From a checkpoint of a small mixture-of-experts model trained on Wikipedia.
Size: 10 layers, vocabulary 8192.
Experts: 32 experts in each of 9 layers, 1 pick a token.
Training: a variant of SOAP for the experts, 386M tokens.
Below are experts of layer 2 (counted from 0) of a mixture-of-experts language model. Rows are named router (the router's row for the expert), down (a neuron's output weights, with its number) and show model dimensions 0-127. Each number is 200 + 20 x the weight over its row's rms, rounded and kept within 0 to 999.
After each expert's rows: "raises" lists some tokens whose logits its average output raises strongly, later layers aside. This comes from a sample of Wikipedia text that the model never trained on.

# expert 0
router,209,202,211,191,172,186,226,179,227,205,213,204,191,191,155,194,185,215,188,268,208,186,214,192,173,235,205,209,181,231,194,196,160,225,219,209,208,201,214,182,223,201,183,217,193,222,175,208,208,203,192,234,215,186,205,190,216,191,229,190,224,196,219,180,216,225,207,190,207,171,144,223,243,179,207,206,181,222,185,198,204,197,220,173,156,207,204,169,243,185,180,206,237,226,199,200,216,215,178,186,186,210,182,193,169,186,206,155,196,195,199,169,176,186,196,210,204,194,201,209,189,194,195,202,212,199,179,172
down0,202,212,202,206,207,220,218,241,190,198,187,198,203,199,220,183,199,190,185,211,228,226,225,174,208,180,198,197,195,187,227,197,163,195,215,180,182,204,200,212,246,183,181,206,175,180,184,208,183,226,225,196,184,194,229,191,251,230,228,162,215,199,216,162,217,233,216,207,179,223,201,187,213,199,218,214,222,242,199,175,187,212,237,181,200,161,209,181,215,139,213,203,183,188,175,203,207,216,186,195,196,190,205,178,218,161,178,213,210,200,193,192,206,230,197,197,190,198,193,145,174,217,177,202,189,185,188,182
down1,227,205,193,197,174,225,181,199,247,202,229,246,171,202,234,146,215,187,209,188,219,220,199,207,196,227,205,221,200,224,187,180,206,193,217,230,212,218,182,186,207,214,226,230,202,211,206,219,199,170,165,186,206,214,205,206,243,204,239,184,193,185,194,210,198,187,222,190,203,199,191,212,236,197,221,198,227,200,193,230,160,195,221,210,170,174,200,201,214,203,204,198,189,174,202,172,210,210,182,192,189,203,222,196,209,172,211,221,212,220,189,216,193,199,238,237,239,190,201,163,205,191,184,174,169,160,223,196
down2,200,191,228,211,170,226,151,160,181,182,230,221,209,226,191,197,195,172,202,197,193,199,200,228,188,213,173,148,173,223,220,223,201,221,209,166,215,201,202,191,208,198,179,230,183,169,208,205,214,154,229,171,226,175,229,201,197,229,201,185,203,174,216,188,214,188,238,197,201,201,206,208,229,214,184,181,220,182,187,178,207,185,191,200,190,225,190,168,209,209,197,225,164,179,184,174,227,190,194,186,210,229,216,211,200,211,205,172,210,214,220,182,212,218,220,190,208,203,186,176,207,214,251,217,196,194,223,171
raises: ".", " ", "-", " in", ",", " ("

# expert 9
router,192,203,199,225,186,214,232,220,182,184,186,170,233,179,185,187,217,162,192,185,206,200,215,188,230,186,187,207,193,200,189,195,243,219,194,193,171,216,204,191,220,187,182,221,205,198,170,191,208,231,179,223,221,196,203,223,204,188,205,210,153,230,182,215,197,186,174,207,216,205,211,192,212,209,187,223,206,234,204,217,201,211,209,179,156,196,202,198,175,178,214,190,211,187,198,179,276,178,220,177,212,203,170,205,194,198,198,182,209,163,203,154,215,220,220,179,211,209,179,190,214,205,207,248,236,194,236,185
down0,211,178,219,180,197,251,215,178,200,186,165,146,206,193,227,170,199,220,193,169,211,205,206,209,175,210,190,190,211,198,183,216,171,235,195,207,204,193,222,196,171,186,150,186,190,196,200,199,205,206,182,225,189,202,188,200,203,196,171,199,178,171,237,203,207,229,149,215,166,211,199,196,198,209,233,198,162,226,255,221,233,208,209,179,189,205,166,187,221,202,175,182,212,186,185,182,201,184,225,171,180,171,188,213,198,213,235,202,194,217,192,196,190,197,199,183,187,194,194,174,215,178,200,198,214,183,203,231
down1,204,194,221,208,187,208,242,190,225,234,232,188,167,181,222,166,180,197,194,173,172,223,200,186,186,205,204,197,196,237,182,223,237,182,202,186,179,188,186,214,197,224,184,211,205,223,203,170,154,168,205,206,224,222,153,226,199,203,209,228,196,185,228,207,190,199,234,187,194,219,194,225,201,199,175,185,236,199,211,158,204,211,203,213,191,208,199,228,205,178,191,187,232,210,201,229,199,208,213,220,194,163,230,188,233,202,223,203,199,205,214,158,205,168,193,218,213,223,190,226,197,211,173,174,218,197,185,170
down2,192,216,206,225,177,210,165,203,201,229,191,138,187,198,204,184,174,196,154,180,184,208,201,179,204,194,168,242,215,184,206,175,181,183,230,229,213,189,190,193,186,184,153,185,215,208,239,207,200,196,206,202,231,227,223,191,209,211,174,207,224,196,207,206,222,230,198,196,219,186,203,233,187,194,189,213,199,212,180,214,186,221,182,194,217,201,205,195,197,195,150,234,207,181,204,169,232,186,230,176,201,196,178,200,208,218,190,184,200,193,201,202,231,192,224,241,214,224,230,175,188,235,206,162,180,199,204,186
raises: " ", ":", ".", "\n", " and", "s"

# expert 28
router,184,169,214,179,150,214,211,182,204,181,170,160,231,173,188,190,200,231,184,177,197,233,193,211,201,203,192,232,201,214,198,186,178,239,186,227,189,220,194,216,202,206,175,202,181,180,187,179,205,207,246,209,196,207,192,205,211,162,215,232,163,214,206,197,191,209,189,212,200,209,190,168,177,195,190,203,204,228,184,188,184,198,212,205,163,186,250,193,209,206,210,227,212,199,196,171,209,189,198,164,221,174,208,204,171,208,206,239,216,168,216,179,200,216,177,179,212,207,205,166,186,187,224,217,234,228,237,208
down0,193,214,216,195,170,183,166,155,165,197,187,215,186,214,171,193,203,206,193,214,209,192,184,228,172,199,182,249,219,205,202,196,203,170,223,187,224,214,194,194,196,175,230,183,177,217,206,184,214,185,186,193,232,179,226,194,225,217,194,212,172,205,203,187,208,228,219,205,172,214,204,205,230,178,201,223,173,181,172,224,180,235,186,174,227,251,199,176,210,196,209,208,203,209,187,193,231,190,175,216,179,175,238,196,232,202,198,165,204,165,224,210,220,174,186,201,192,190,221,192,233,206,177,182,190,183,179,173
down1,190,190,227,229,193,174,223,153,205,205,200,184,210,201,225,211,204,196,224,185,169,201,238,232,221,164,213,221,229,184,237,200,163,191,179,229,189,211,175,177,177,205,203,226,165,165,188,195,196,181,150,194,198,211,216,201,206,190,258,201,178,196,214,208,184,224,198,189,216,200,191,212,215,198,202,179,217,237,201,187,200,193,223,199,192,209,155,169,199,178,159,181,180,212,206,204,221,188,203,208,162,215,187,195,214,200,192,214,217,191,199,208,165,195,201,193,190,185,214,196,206,199,170,189,243,218,172,195
down2,186,210,225,231,167,191,196,192,206,215,218,229,199,200,211,215,137,202,216,187,195,191,213,209,183,175,204,212,216,219,211,190,182,204,234,227,209,191,194,185,203,201,223,198,199,170,220,206,220,208,194,190,195,211,220,206,217,176,226,188,210,225,185,191,159,167,200,203,169,215,184,214,220,188,234,220,208,197,225,179,214,186,194,156,161,215,224,225,183,155,165,202,229,201,182,157,165,190,213,182,199,194,219,166,214,173,167,175,204,184,170,225,190,178,191,201,169,206,227,224,186,187,193,190,213,217,204,201
raises: "s", " ", " in", "-", " |"

# expert 26
router,189,196,172,211,167,188,193,190,220,201,186,184,189,182,192,209,200,202,170,177,224,195,187,211,206,221,228,207,214,232,207,164,200,222,173,201,190,216,215,225,193,169,170,184,216,198,209,193,187,203,199,175,171,227,164,202,177,169,204,191,187,200,209,185,176,174,217,240,209,207,184,175,166,166,198,218,176,199,163,221,186,238,242,179,168,238,175,206,198,207,218,193,199,171,167,219,219,229,192,213,209,208,185,214,176,170,232,183,193,161,201,175,177,196,239,222,193,209,217,194,205,217,217,203,226,213,212,192
down0,171,221,185,160,209,172,201,192,203,204,190,211,204,211,178,251,225,187,219,212,208,195,175,185,172,215,214,169,213,221,226,234,210,171,234,203,201,201,212,206,197,237,210,186,205,245,180,208,232,195,192,216,202,201,218,195,224,204,228,220,183,218,180,177,197,191,199,192,190,200,196,183,213,189,192,212,182,205,201,200,212,208,195,260,201,228,201,227,210,196,222,190,208,219,184,183,197,258,198,163,186,202,184,247,192,203,199,206,202,204,195,203,183,235,242,215,206,210,197,189,193,234,176,234,218,222,168,225
down1,200,196,184,225,227,157,175,182,172,205,201,228,189,178,207,208,212,175,198,216,208,188,203,229,194,206,176,194,208,222,169,217,208,211,205,239,189,179,194,206,176,182,208,220,186,181,206,138,185,219,209,171,189,202,215,225,208,212,197,212,173,191,203,243,220,202,210,191,233,200,162,207,186,186,191,174,252,170,197,185,202,172,202,193,206,200,185,205,236,214,205,173,182,202,205,208,192,206,206,170,213,234,174,195,184,212,204,163,192,193,186,189,213,187,181,195,170,214,155,213,206,224,226,224,242,238,211,201
down2,197,215,206,182,178,177,164,172,226,166,187,223,215,198,213,214,186,245,236,211,189,199,208,185,208,218,208,176,229,193,248,164,209,224,182,203,231,214,204,192,228,226,202,203,197,192,237,226,208,174,142,232,210,167,172,166,203,198,182,190,190,179,166,193,214,198,195,179,172,191,178,184,199,195,225,200,190,200,195,209,195,197,189,201,140,203,201,191,201,214,223,182,195,211,192,233,235,196,236,209,184,236,203,220,196,210,216,190,211,200,190,186,204,191,224,192,225,197,213,208,211,185,180,221,176,203,196,182
raises: ".", " ", " in", " and", ",", "\n"

# expert 18
router,232,205,188,203,171,200,183,176,218,203,209,213,204,189,200,199,147,212,201,194,216,181,194,181,172,191,228,198,244,245,209,178,194,204,182,224,223,197,205,191,178,175,170,171,237,224,194,196,200,214,222,197,166,205,197,152,213,200,233,212,227,161,213,203,195,192,196,229,198,187,188,167,169,185,189,204,168,220,180,172,180,179,215,199,189,194,191,154,205,218,217,231,214,203,176,181,213,214,177,218,179,210,208,189,186,203,191,186,198,181,189,189,202,179,219,228,207,230,233,186,239,201,190,229,174,214,212,189
down0,204,223,167,251,192,222,191,193,163,179,196,172,204,171,218,245,220,200,170,205,192,185,169,223,191,193,207,174,192,211,187,201,222,215,206,204,199,226,202,216,212,200,226,219,221,191,214,203,184,181,241,236,199,211,172,216,192,211,195,200,225,208,184,163,201,196,229,199,207,167,204,209,189,222,212,212,189,194,193,199,209,222,188,222,223,194,196,202,211,203,167,161,190,217,166,220,222,146,204,195,187,159,213,219,170,220,230,227,202,195,231,179,237,184,199,163,211,184,206,232,199,208,220,194,196,206,188,218
down1,217,166,182,175,172,169,182,195,207,190,198,197,195,209,189,177,237,201,211,213,243,177,211,198,182,202,193,194,172,183,164,203,173,223,201,203,203,192,198,217,196,160,174,205,184,210,203,207,210,225,205,184,177,203,216,178,208,197,198,200,230,218,240,220,181,265,201,201,176,206,160,234,201,227,207,199,195,196,197,226,212,201,186,173,224,223,183,205,211,207,247,226,234,234,202,176,194,187,213,215,211,204,184,215,240,211,208,191,187,185,214,223,177,189,180,208,182,166,165,199,184,168,215,181,202,201,190,234
down2,196,221,181,193,205,200,173,175,177,213,171,240,169,166,211,242,212,226,207,211,220,252,200,206,229,223,179,184,201,229,195,224,193,215,233,199,205,182,179,207,191,201,178,189,215,193,202,196,224,178,207,193,212,202,200,210,218,195,192,230,209,165,221,204,200,206,176,172,218,208,217,184,201,201,164,180,202,223,147,165,221,189,218,228,174,211,223,211,190,176,220,197,229,221,226,190,219,249,211,200,185,239,223,188,209,206,195,216,189,195,213,221,214,216,219,234,175,167,187,186,198,201,200,222,184,208,202,183
raises: "-", "s", ".", " ", " (", "en"

# expert 1
router,191,186,196,227,180,197,224,179,214,216,198,181,197,179,193,215,197,236,234,200,202,199,199,188,215,172,221,228,207,221,189,165,232,225,169,202,196,227,199,204,196,223,179,226,181,218,175,216,192,206,181,215,197,174,190,212,204,213,220,196,220,224,246,190,189,199,229,219,183,191,202,187,227,213,208,213,200,205,190,181,160,197,206,177,196,213,231,161,219,222,224,231,193,197,204,197,182,162,189,212,227,214,185,198,173,199,197,172,214,162,200,158,151,206,224,205,239,198,158,217,198,201,225,201,216,221,239,193
down0,176,196,202,219,177,217,174,231,213,202,212,190,174,195,169,164,204,237,177,186,202,208,189,212,217,189,212,189,231,198,192,181,192,212,242,223,198,208,196,219,243,197,181,185,199,231,227,193,160,190,180,224,183,219,186,163,222,224,209,177,195,186,198,202,219,201,203,212,187,167,214,182,209,171,218,184,205,223,216,199,207,216,204,168,203,211,195,210,215,202,206,192,228,217,270,216,226,220,195,175,223,211,164,207,210,194,196,187,217,158,169,214,223,162,185,205,180,221,223,220,191,217,210,219,225,198,227,190
down1,165,200,217,212,230,203,223,210,196,216,204,198,208,225,191,196,195,218,222,208,229,176,224,209,181,214,186,183,146,216,170,227,192,176,166,180,179,210,173,219,218,208,189,186,185,199,186,193,170,203,195,203,211,217,195,231,175,182,143,196,185,173,228,226,204,187,179,192,200,186,205,154,226,197,200,184,214,169,200,218,172,178,172,191,193,193,168,183,191,161,181,210,192,199,229,193,201,214,206,198,225,199,208,205,167,188,188,225,229,217,169,169,196,213,236,174,190,207,171,190,208,199,163,195,210,223,181,215
down2,175,217,217,194,196,160,222,177,189,178,175,166,177,202,190,198,224,193,199,205,193,209,208,219,219,185,181,183,209,189,190,217,190,169,214,236,187,177,186,184,197,184,164,223,208,167,209,197,180,173,165,174,179,218,166,178,174,164,190,180,211,218,189,197,209,165,199,179,227,199,202,177,193,162,173,187,185,166,189,195,184,165,216,175,212,182,203,218,198,190,199,249,227,193,190,208,247,170,208,186,155,195,166,188,191,220,214,227,199,202,224,217,179,201,188,192,190,233,210,183,209,212,197,215,217,201,212,195
raises: " ", "-", " in", " and", " of", "."

# expert 7
router,215,209,215,198,158,181,219,213,231,196,230,200,202,231,224,193,171,190,211,223,210,207,189,262,194,214,221,223,203,208,192,181,204,238,204,217,170,212,209,181,236,196,204,192,172,204,170,203,174,191,186,209,179,201,198,193,209,202,206,197,197,248,193,210,182,193,205,193,240,196,211,207,203,187,225,224,181,226,165,195,157,199,217,196,200,220,210,155,211,216,199,214,219,165,218,171,223,218,192,195,206,190,198,202,180,221,221,180,215,192,201,155,202,178,208,204,207,206,187,178,170,222,217,226,209,205,253,166
down0,160,233,193,221,204,163,200,209,192,211,233,200,229,228,192,209,173,206,202,197,176,197,206,179,218,183,188,247,173,165,181,172,179,201,221,217,229,224,217,155,206,223,228,198,194,201,165,198,235,198,198,211,202,178,207,155,191,202,185,206,175,183,198,180,190,186,194,204,201,200,189,227,188,165,217,200,179,176,200,224,202,191,166,157,190,218,214,191,206,203,208,186,208,191,200,178,211,233,210,178,230,211,194,208,164,177,234,204,160,218,204,206,207,244,185,168,182,199,208,208,183,210,216,195,183,217,201,218
down1,205,199,209,215,163,173,202,182,176,185,217,182,177,197,191,189,200,200,222,215,207,187,160,179,185,194,174,208,178,210,204,235,193,227,210,181,203,208,201,254,205,209,163,205,170,237,208,185,203,208,209,187,186,231,197,230,169,204,173,199,187,173,204,209,210,173,174,241,194,204,187,193,202,208,196,201,205,205,184,245,212,162,217,181,202,194,212,198,210,170,170,183,194,189,173,184,187,178,229,166,194,162,227,197,169,226,210,213,194,149,202,212,210,192,190,176,185,190,187,248,205,177,203,205,168,176,212,208
down2,203,176,213,199,147,189,213,198,236,172,219,223,203,212,182,211,214,195,146,213,192,215,206,174,196,188,223,177,137,218,184,221,212,192,214,209,197,216,202,177,182,196,206,220,198,188,192,230,198,182,226,180,166,199,192,201,184,237,225,219,242,180,172,206,183,214,209,216,198,178,183,197,204,201,181,168,150,188,200,180,242,164,216,209,194,212,190,247,202,201,204,206,209,181,190,210,181,192,220,172,195,205,216,213,203,196,223,212,190,195,231,211,244,193,195,208,193,192,180,208,219,238,206,226,191,190,200,204
raises: ".", ",", ":", "-"

# expert 6
router,224,213,219,222,140,202,222,228,210,203,195,196,222,204,224,193,158,211,211,189,206,219,182,240,188,210,227,200,210,205,205,177,197,205,209,200,203,198,212,196,240,213,218,201,198,188,181,178,181,204,194,219,207,232,201,203,229,196,212,188,205,238,225,196,181,203,215,195,227,202,221,213,198,187,226,220,187,222,195,171,178,172,241,194,145,221,217,151,207,192,209,202,194,151,192,173,212,231,192,217,188,200,209,197,181,191,198,177,227,192,195,149,193,180,206,190,188,185,214,188,178,200,217,237,203,207,241,179
down0,217,168,182,216,208,198,228,217,197,205,189,188,212,181,167,184,140,218,205,218,212,197,200,183,194,193,199,219,200,209,225,190,215,171,213,207,184,201,226,228,200,142,192,194,177,187,202,222,183,206,212,217,209,199,211,162,200,199,198,197,215,192,193,187,200,209,235,168,239,231,209,179,200,204,191,248,177,206,240,175,175,214,178,186,177,197,205,205,171,218,215,141,219,210,237,209,176,194,221,193,165,231,191,204,187,188,191,211,194,160,201,214,201,228,212,217,192,218,229,195,199,180,172,215,189,191,218,198
down1,206,215,179,184,189,151,212,204,213,181,224,225,177,204,168,209,218,216,209,216,183,221,156,197,206,191,202,170,193,246,208,206,185,172,228,206,214,215,241,166,218,202,183,185,217,191,218,215,176,186,203,163,210,177,221,191,182,218,184,208,222,204,214,190,170,196,177,203,209,202,188,142,216,226,215,187,183,201,216,213,208,183,193,212,211,206,156,173,222,213,207,184,256,191,197,202,180,196,172,190,205,213,185,182,201,237,241,210,213,188,230,204,187,205,213,217,218,218,166,194,211,186,232,190,196,201,218,197
down2,215,220,202,196,156,192,205,192,220,221,227,215,216,198,205,220,222,216,210,190,229,193,223,214,185,189,196,202,214,161,165,140,234,187,197,196,212,210,202,191,214,173,202,203,180,184,203,188,199,210,198,203,177,215,206,226,183,199,207,214,212,224,171,151,221,200,180,239,195,189,183,220,230,184,193,199,240,196,235,200,206,220,188,218,157,204,225,197,221,225,207,200,209,218,188,225,228,184,208,196,233,178,202,202,214,179,157,179,224,234,191,181,207,194,186,210,178,224,217,207,166,156,209,204,189,232,191,205
raises: "2", "1", "0", "5", "4", "3"

# expert 5
router,195,230,201,210,183,174,238,194,184,184,201,216,210,254,238,202,196,205,193,205,194,215,170,184,189,167,177,193,212,237,184,183,195,246,197,187,173,232,177,219,215,199,213,194,184,215,228,237,216,247,197,194,164,189,184,204,200,190,204,248,209,191,208,178,176,209,206,215,214,226,202,202,160,220,201,234,184,250,174,197,191,204,224,186,184,192,199,195,192,200,211,187,183,171,179,181,197,232,197,187,179,180,208,189,197,183,191,159,207,184,223,192,186,193,204,183,221,197,199,198,181,219,232,205,186,160,197,203
down0,207,198,207,197,204,197,191,195,173,147,227,214,199,200,200,172,244,202,163,229,194,199,215,210,189,241,232,199,167,166,190,201,236,206,180,179,215,186,216,175,178,227,190,218,215,215,213,201,186,206,179,220,228,205,222,227,182,207,198,242,197,197,163,219,195,223,192,220,198,207,235,150,174,188,221,174,211,191,204,226,194,225,179,214,198,197,226,206,214,176,173,191,204,203,198,216,192,228,217,202,197,209,171,180,174,180,250,187,212,199,181,206,228,199,190,193,217,205,228,170,186,197,198,168,202,228,208,196
down1,167,190,182,186,184,182,164,216,230,162,197,175,186,190,228,166,216,207,229,233,187,180,180,149,198,207,182,206,206,197,200,185,201,182,196,145,198,227,213,211,213,214,198,201,217,195,180,189,192,179,219,202,191,228,196,153,245,174,226,220,204,206,185,180,208,221,183,213,204,212,164,185,203,219,203,204,189,195,216,206,194,201,245,180,235,197,181,191,239,183,195,186,199,211,200,211,251,195,186,204,230,217,219,189,216,178,181,224,201,198,182,183,210,198,192,187,206,227,191,214,211,201,218,192,175,200,248,203
down2,231,173,205,169,215,215,161,189,205,204,224,171,172,202,216,189,182,190,217,201,179,243,190,212,232,217,201,200,222,182,159,209,195,227,198,204,187,182,227,186,208,152,205,208,226,207,217,220,211,165,180,214,189,212,198,199,213,220,193,155,204,210,185,231,205,201,225,196,192,231,183,225,211,211,158,206,243,243,179,215,179,172,229,242,190,198,200,199,233,238,205,154,192,198,203,162,185,202,192,226,233,205,208,207,185,193,197,206,200,204,209,198,192,191,181,192,210,195,200,187,226,220,194,192,198,187,212,215
raises: "re", "f", "con", "lic", "c", "ri"

# expert 23
router,198,194,177,199,199,162,233,203,221,196,207,213,201,199,241,196,170,212,215,202,211,172,210,209,193,202,179,212,201,211,214,184,202,174,196,163,162,220,203,211,242,206,205,222,211,201,203,177,190,216,174,196,194,206,194,206,192,209,211,204,177,203,207,201,184,247,196,213,175,193,168,200,178,221,251,185,182,245,226,207,181,203,220,189,208,160,213,199,199,168,211,223,197,186,174,208,215,184,205,192,202,151,227,194,182,199,202,167,194,166,212,189,238,202,229,169,188,209,196,211,197,180,238,211,194,186,227,142
down0,210,172,243,219,207,218,176,225,193,156,183,200,189,204,169,226,190,163,199,221,230,217,190,197,210,174,165,187,224,222,180,202,210,213,208,191,195,169,169,198,202,189,213,191,197,203,196,258,215,176,194,197,197,210,224,194,223,210,231,181,177,232,228,174,191,252,223,197,196,199,203,234,199,190,214,199,211,220,190,182,169,181,187,221,236,197,189,241,216,193,201,176,220,200,172,213,210,227,190,203,204,210,193,199,169,176,187,213,213,214,237,172,178,213,223,204,172,208,202,200,210,192,225,210,239,196,204,199
down1,190,189,221,140,203,130,183,212,247,198,184,179,174,165,190,191,221,210,197,202,217,198,188,196,191,191,232,204,206,217,171,220,194,164,206,247,208,185,189,231,196,208,208,214,214,206,230,160,188,185,216,187,211,213,204,169,207,171,198,213,201,220,169,174,197,193,208,192,217,206,195,204,208,223,180,177,224,141,185,208,182,223,222,207,213,208,213,214,190,208,226,218,211,231,174,224,194,223,212,218,200,176,197,228,200,210,211,210,175,218,187,198,205,210,205,193,200,210,213,200,212,168,182,167,205,201,194,230
down2,179,203,186,178,183,200,168,200,199,185,189,220,182,223,165,214,203,192,175,223,200,169,197,198,214,207,224,218,202,205,206,216,220,205,206,192,223,189,191,178,197,203,229,195,236,198,221,200,164,237,196,204,218,173,181,194,191,172,227,211,220,214,217,178,200,246,192,184,183,168,202,204,182,205,189,216,220,213,206,237,174,210,206,190,170,180,220,209,197,201,209,177,197,206,161,255,216,203,226,209,206,215,140,183,217,187,186,192,230,179,184,176,212,199,216,200,163,210,209,223,200,199,225,229,172,254,183,182
raises: " ", "\n", " the", "-", ".", " in"

# expert 8
router,226,228,196,219,158,227,194,212,196,198,198,212,188,211,221,190,172,226,219,210,217,163,196,209,197,204,206,171,188,216,244,209,215,215,198,227,210,198,195,210,172,194,200,220,234,205,199,222,182,183,205,218,187,222,188,215,196,187,203,179,183,217,247,204,174,168,206,232,253,208,185,207,181,208,216,221,181,192,221,203,188,204,227,142,206,189,170,184,156,193,186,197,225,145,202,194,193,197,202,216,201,202,178,192,185,243,195,200,197,195,197,155,171,185,185,211,230,208,185,202,218,197,230,227,198,201,207,198
down0,204,245,191,192,199,197,243,227,189,209,190,210,165,202,203,189,196,160,230,182,191,242,204,200,212,184,219,203,223,208,207,185,185,202,210,184,174,205,183,177,207,163,212,202,243,229,216,193,211,221,209,168,182,222,204,196,214,252,192,225,204,193,187,220,201,197,202,206,154,207,210,226,190,179,214,211,190,216,201,231,211,220,227,211,181,206,173,203,228,168,183,169,217,179,211,201,205,226,222,211,171,206,188,183,194,229,164,216,162,197,190,223,199,187,183,171,162,240,183,211,197,204,207,226,195,176,197,206
down1,200,225,179,223,202,211,187,177,188,194,181,192,225,214,215,199,233,224,178,220,223,191,216,187,149,180,186,217,209,211,165,201,237,198,213,224,238,191,196,208,198,221,192,229,225,226,194,185,212,184,207,238,182,184,177,190,245,209,165,197,175,207,219,163,201,196,191,217,161,198,194,229,191,216,194,221,190,202,201,229,232,217,202,203,208,220,200,226,199,187,211,220,165,185,208,203,204,178,204,185,193,201,180,192,217,215,207,189,198,205,201,221,196,205,219,182,127,192,197,207,192,178,253,229,219,225,191,190
down2,200,198,196,214,189,188,197,159,203,202,204,199,197,208,189,179,206,188,198,192,224,213,193,208,203,222,163,186,230,189,223,236,231,202,177,220,159,234,237,139,225,222,212,169,182,198,216,206,205,209,242,193,189,193,186,184,183,212,182,173,223,178,189,188,209,158,214,176,175,241,228,173,188,203,177,210,220,176,209,157,214,237,181,214,219,173,214,202,199,203,197,194,198,228,208,172,197,205,201,195,230,224,228,204,215,203,240,197,206,207,183,184,214,194,182,178,202,203,170,177,182,193,207,210,228,208,204,217
raises: " ", ",", " in", "-", " (", " and"

# expert 31
router,235,216,218,204,174,212,220,213,199,179,201,198,200,194,215,201,205,196,176,248,213,226,206,213,197,215,174,211,197,215,217,183,186,229,198,206,195,198,202,168,244,226,183,196,189,206,192,191,201,204,201,218,218,240,168,266,188,205,233,190,188,214,223,222,202,203,201,185,228,152,192,243,201,218,221,176,182,188,184,200,183,174,181,207,188,198,193,237,185,187,184,177,217,168,198,211,179,224,190,191,187,224,203,188,236,211,191,211,187,181,205,189,187,185,187,165,202,193,194,226,152,205,238,215,217,201,215,164
down0,179,202,165,170,221,214,224,205,184,229,215,211,196,204,221,199,210,195,238,190,232,189,209,198,205,187,201,196,213,167,181,180,207,201,202,208,209,227,223,196,180,231,199,196,240,182,171,194,228,223,220,216,194,224,249,173,207,163,186,201,214,188,202,173,171,227,198,207,195,182,184,226,182,192,206,215,228,175,169,205,181,226,179,190,223,159,214,206,199,190,213,212,194,211,256,194,194,179,191,243,199,208,208,197,249,194,237,205,243,203,195,203,214,185,193,200,209,186,197,177,207,195,226,211,166,220,178,211
down1,185,182,158,205,238,213,179,193,168,227,235,195,227,199,215,230,236,238,227,215,221,191,166,226,221,230,170,248,173,193,193,175,205,211,193,186,234,197,229,227,179,185,217,219,212,194,208,219,238,187,166,189,183,206,209,186,218,210,209,196,201,192,189,199,180,189,189,222,226,193,186,191,208,195,204,204,195,192,223,219,210,224,210,214,201,191,227,211,219,229,209,195,201,233,175,149,187,164,224,230,187,190,197,194,189,219,226,192,200,197,183,196,186,172,163,211,206,203,217,223,217,216,196,208,198,226,186,192
down2,229,215,210,242,170,198,184,198,139,220,202,175,226,180,223,190,171,241,182,187,168,209,198,215,206,241,171,217,217,179,228,191,233,217,216,191,221,206,196,192,194,169,208,181,180,209,198,234,194,168,192,197,184,195,195,175,217,210,197,171,201,210,179,229,210,207,206,165,222,198,165,162,223,230,212,216,187,215,177,200,167,205,205,198,196,204,152,193,209,188,172,216,187,179,221,180,217,185,164,159,204,206,193,205,206,192,191,209,224,208,209,198,219,188,201,183,198,166,175,189,208,197,188,180,209,200,200,214
raises: "s", " ", ".", "-", ",", " and"

# expert 4
router,206,229,186,215,160,185,218,216,211,189,245,193,197,199,206,203,195,213,185,205,205,238,218,205,183,219,188,201,219,217,218,155,206,204,181,198,214,211,171,254,211,183,201,218,168,193,213,214,175,222,193,206,217,249,199,203,197,227,226,189,218,214,207,193,212,155,184,224,225,172,193,198,199,198,224,200,185,206,179,149,215,166,183,200,179,206,219,221,174,205,204,205,200,195,194,194,202,209,210,206,209,190,193,172,201,213,203,219,170,167,212,211,215,222,234,217,223,196,223,194,166,201,219,238,175,185,256,206
down0,260,189,229,187,222,210,189,215,196,206,189,218,220,188,192,188,194,179,226,199,143,198,213,196,234,212,163,200,224,207,193,217,217,208,200,209,216,227,229,152,187,182,200,221,185,206,217,213,182,181,168,165,213,201,190,185,213,187,200,194,215,219,190,169,197,189,189,204,186,202,214,167,181,198,230,177,192,202,179,196,189,183,204,203,193,208,198,197,185,209,187,179,154,186,201,149,218,217,207,203,195,183,189,229,193,173,224,251,204,180,224,190,222,175,184,184,208,186,202,190,194,211,208,183,185,170,203,256
down1,208,165,221,207,237,215,198,192,201,183,191,177,232,190,217,209,175,203,212,207,195,222,212,200,180,224,199,222,209,197,202,155,215,190,219,212,225,201,172,203,234,202,198,231,206,239,204,179,188,235,183,219,184,222,245,191,220,207,189,206,208,222,196,169,199,194,214,185,260,212,218,198,205,202,218,238,223,176,226,181,232,184,159,224,167,213,172,199,177,201,211,212,206,215,196,199,239,214,193,192,201,177,161,202,188,229,214,210,177,183,208,205,176,179,235,218,208,207,232,186,175,194,215,190,211,216,211,178
down2,218,177,168,232,208,239,213,175,186,179,162,222,217,218,196,223,177,191,166,219,217,180,198,191,229,189,148,187,179,213,181,219,216,196,183,231,203,183,192,185,193,203,180,194,211,170,186,213,202,172,177,195,230,195,189,221,224,205,211,233,207,171,221,190,189,202,196,202,211,186,165,221,181,129,192,193,204,199,203,178,199,222,234,210,213,210,166,233,212,191,203,212,197,218,215,224,199,212,203,174,207,195,222,203,221,231,198,177,205,237,183,195,191,205,155,202,197,212,181,208,178,176,218,213,202,176,214,202
raises: "s", ".", "ed", "-", " ", "e"